config.toml
routed_scale = 1.5
norm_place = "pre"
norm_eps = 1e-05
attn_scale = 0.177
warmup_steps = 200
decay_shape = "linear"
steps = 5106
Below are experts of layer 9 (counted from 0) of a mixture-of-experts language model. Rows are named router (the router's row for the expert) and show model dimensions 0-223. Each number is 128 + 24 x the weight over its row's rms, rounded and kept within 0 to 255. Numbers have three digits each.
Before each expert's rows: a language model's description of what the expert responds to. This comes from a sample of Wikipedia text that the model never trained on.

# expert 25
Description: Decimal coordinate digits. Digits in the decimal form of map coordinates after the slash, such as 41.57|55, plus N/E/W degree suffixes and percentage decimals.
router:107130078147139126145161129118154136143106100100148117157108101154145127137081146125131149102146133135163125126116151123117127152130122097150096084172146118133137178119149130142118112128115114111166130162095113141144070168163156118113151032134148086169142131085170128136126153114138113140161129146119132129093093123110113129103109100178139144152122083131104139112097150148113110152143155124159150118101088129112122101129110138139103128152151082126101117105123131123075120101130161089114117120154199159112134161097161146109133138103141109135139093161120120130100142116147157098150160108117106108155117128100175131132130176153113105156113143086127162131151108125120121154157

# expert 17
Description: Ordinals and suffixes. Ordinal words and suffixes like first, last, next, 1st, 8th, plus -st/-nd/-est endings in words such as earnest and bystanders.
router:145172137110130115075123156125144152129143127125136114135100073116112060111165135163116146120150115104178093164108118146096103116121130164156117139136135146111096151157127164144111162153118121148116156108093093165163119189143141117115146114117069116133137143128100108101108106085145137168121141129097145110119162146134136131128108125143095125142097147114105158116110101123110110092115146100151162098130167165134176112130130170153095155151140121129117090115114114071131132118107127144135108110141150131135149141122133165092123108101121096135137103140131129155159179140150091102161137049157096142143172157126155108149130157123111101133108081109121127159124133119140122153117

# expert 57
Description: Word-start fragments in names. Early pieces of proper names and rarer words after a capital first piece, such as Sp-ac-emanic, Ran-ji, E-ut-itanosauria, often taxonomy text.
router:107126098116126142138115156128110155182123121074080126102121127118152153119155162158158123116135112121126092125084140137111096117148134103129106108168095145178113148137148116129137139149121074112096131138148132130155096135130140081105079081089138134164154144098160118129116112098152138128149122127104143140113116170055121148120102104154120137136147115112109163121103141139110101114141147184106108104107154138107106096163116190130106125148149098124111133137120150128090128112107129097151120148195164141136126110112155150103098143090160097165107097170149132158115170148157138121166137129153115165164137140131143090160148154145132083120132093128117136145126115105094136127116

# expert 36
Description: Article an and taxonomy. The article "an"/"An" and taxonomy infobox words like Family, Subfamily, genus, plus colons after Order or Subfamily.
router:122125112138119131094115119118102156123084113081117135104099153130103098136134150157184148098116125105150098148134097128141133094179113131117122084144098137165131112135151102151156166126116142145119151140142102128140127165169159149100108105089126098144137145153125141122160108124098118119134125144099178106096121132071089141082096104137139134152119117099097157124130151160113116165156135132143112150095141143120098084104104138136115123111175123147096099133143131130115126118117111086152120130162139106099130154090192167100146131121135157141167084166136116110137144144144177111136196129130112092139134135095159089127161178139177110147117161148146138137154100114119109106131

# expert 0
Description: List and table separators. Dashes, pipes and small numbers in credits lists, tables and citations, e.g. "Don Murray – engineer", "| September", "4R".
router:117108128126151191121150132113116160146109122077132103152109111116154130121102140141143170145125131100137084120105134137119097111134121130127137121146115169139112123133141164135152126147129096110119132161153161117129096127145143115112092055099144095162119160115147148116133127111156113131171118146091155124110115140088093166092095092144094140128117111123123122124107147123104102166131139146120137111127117120091130071116077209141121121164135075123111097137103128124080107092124139122156123115163153137129135137101182148117107133070139118150111073142143097134117130149188123133141170109150115150174134122108147077137125200136140097133135136133118146129164117109136112133131

# expert 33
Description: Commas in lists. Commas, including ones fused with quotes or brackets, in number lists, dates and tables, such as tracks 5, 7, 8 or Jan 19, 1981.
router:108130104121138154106129128114163134167096120077149118144129155136094109142105106150115134129147112121189107122146151129112103153131137117123116093117064182124134155154147141155137151132157129135149177151138146110153146153144156089140082125144083106180162167127130109090160147075145126113116133155094178160096116111094112171137128095125144106134144129144066117099147132131116155145124164132121116111122079131100115104119118134125103098125158143143103135137108130083110103105120138131142104122145148124118120124090119113079140110091126073168148114152138132127143106126161116129107128087148085128102152151130126129121167150193138110155115090124139126175170143112150115119154

# expert 16
Description: Titles and table cells. Official rank words like Minister, Secretary, Director, Lieutenant, plus bare spaces and odd pieces before numbers in table cells.
router:109130129118153173132140135121102156146113126047123120113106117137149139128121137137151142134118118098126088126107150134121095116134134109135136116141113164126126130111145150135151144129116116118134135141132156123141080133143150122091081059102129085157133176110157149136111134117147113126169128139091149123106121160078110168100085059151106132138133129106126151126103157131087125135129149141127129113097117126078126073121087204127112132174132092136110102128136126125102124143132130116174123138160153149134132141106191138115133143089152131146118076162140094136127142149183144126136193121138120120180132138107131078151159185133139114120117130121120148128176114112128107135128

# expert 15
Description: Section heading openers. Opening == or === of Wikipedia section headings after a blank line, as in ==Reception==; also words such as House, West, Main.
router:138152143154147139099145163092133156162113123103132125090111079135166117115112131149110166123115128112136134173117108146115112160152115107117118107178101135131119168100141147153134156117118116124150115133188150122104150182182156100112102130141111121126149154135131138138123108105168111137119152177109146127147139140083108157102129099147104171161131122126111172128115156102104117105092151132139101139128102147098092108140100164114103137118145123131154100113103139114098109134126147100141121082147174113135123113156144190079145146122090106163112074142147106126123145091135138110134151131167124119143176109127142070124116116168126125122089123136118085134185083090150114104139

# expert 49
Description: Non-English accented characters. Accented letters and multibyte pieces in foreign names and scripts, such as Łódź, Vinícius, Japanese kana, Thai.
router:115125092058160198104144131115112113144084119104131123139086129128128118136124164126129102116111129113136125111143136095117131112160115160094101061181125114156123121113127144154146129123113135143141193112158136155147120150147156129160124073145139119133127155149166138116140128109112113079131171153139124173112122122136142147118122111127135167115092101118126158107151111136124104128105150141165127111117140183112125129096150139152131079158154095115094130144145149119124108113141125104147144119163120123123113146167129112121104129121118106158150142125084157100134151115135134093113136117140061150141152133118086148174115152163113129112085129083108095182094183084118125143160

# expert 62
Description: Verbs and activity words. Action verbs and -ing forms in arts and media text, such as directed, performed, translated, marking, completed, plus blank table cells.
router:134137123114142189114165133110114183147109123093129120135117127122146133126082139141156134144135120099137108132109134115135105113150118114126124134161119167154111132128150158143159145140102106110148130153132159125137101128143144128093088076117139101156130173107147141122121141126140109122162119139106153117114104133103082168097097072148086153164108132115120151123095146132111113170148153132139129109108094117093127076126082214142116127153130094118099098140128124113091124115137140111147125133158169144129135127135190133120125135078140122147124070138144071137142138148198153129133178119152110131175144122113140094139135202127141137157124138155123140132181117124153122138127

# expert 23
Description: First names. Personal given names starting full names after colons, bullets, "by" or titles, such as John, William, Peter, and also surname endings.
router:078096098110165163153131166100154101148098104082147149169106103115125105108146184150146146097154137114151123148140127126155125129146092081110076120134155152131135102102130144131123155115105119141109151147099122127119128164170127140099119121148118130143140160127155111119155140095177129129125134129178134132162135155122114144137115115135108113156130101115110106106125152186148099128167149151143123129124099171089123115108109150132112122109144123090103171086119159107130143096107145091143102100127123132094093121163180136118061100122125115127115079146151136161127148142109153119115176074138081146144144122151135150123128153170150122127094082156117110138122142141135100127078

# expert 12
Description: Century digits of years. First two digits of a year, mostly 19, 18, 20, as in 1953, 1863, and also after "Born:" or "Died".
router:130118115099142153123116185104134138163112091129126140109159113132106133117142150160155121108098102130118125130079152128092083149109118131130131131153122176123088133154086138147146119150125095170096166158140144128125101169145151105074104109134140118098125113147118134112115090064139140151115130169105162174150120152098065102133128119118119138116101120113078143080147118130105141138160120124123127131109157183125092130122144131135086130147140161099086119135129151152131136117120170085143108135142143137104127163110143173110101094118153116142141068135146118128083131134147117107123152094144088131134189169122106144140105129196134100124108118135157137139126132150147158123157

# expert 6
Description: Table cell separators. Pipe separators and punctuation between cells in sports, election and award tables, plus country codes like USA, ROU, BRA.
router:118129116127154185126123130110109155145107112098118118115117116122150141139106141145170164134120119098146082127113129123102104120136141119134135111157111181158120137125159153136134173132103107122126135139137141119134085126149139122115076065097145110155152182108145139130122124114186111124168118139093157138100118144066114166112094087158093136145137114115121144122101129135107107143145143134125104123106099126097110071127083212129123132156137083136095109137126125129074117128133133103167116132165156144127134139091190137112121129080140119132112096161131102134109140156188138131140181115141117146188138140108123087152134181133141107121131137107126136131163116115144111127118

# expert 4
Description: Word-initial capitals. Single capitals or short capitalized pieces opening a name with no preceding space, after newlines, quotes, brackets or inside words, such as Wilmington, Sree, LaTeX.
router:068107078099158098153143126135152144146097072126123112142091101114118097102153166138156123156145141141168104137096153093107111149120103114117133118120099134127121131142151145141137102132094103100121152103150133093140105128169143133114143136073129099145101103157118144153145101107163140132156150131073121125131115168127133135094115101144146161137079138120115145110117139136113146143106133119122117119163112174139122145131124151071114096163132145125087138116100122128120105120196140138136062148128169137131146137124120160113151101101127126142101114128125119187140150131140125113151169127143124090154159184147129152159173165165156101158113084091113116145158160127111115101113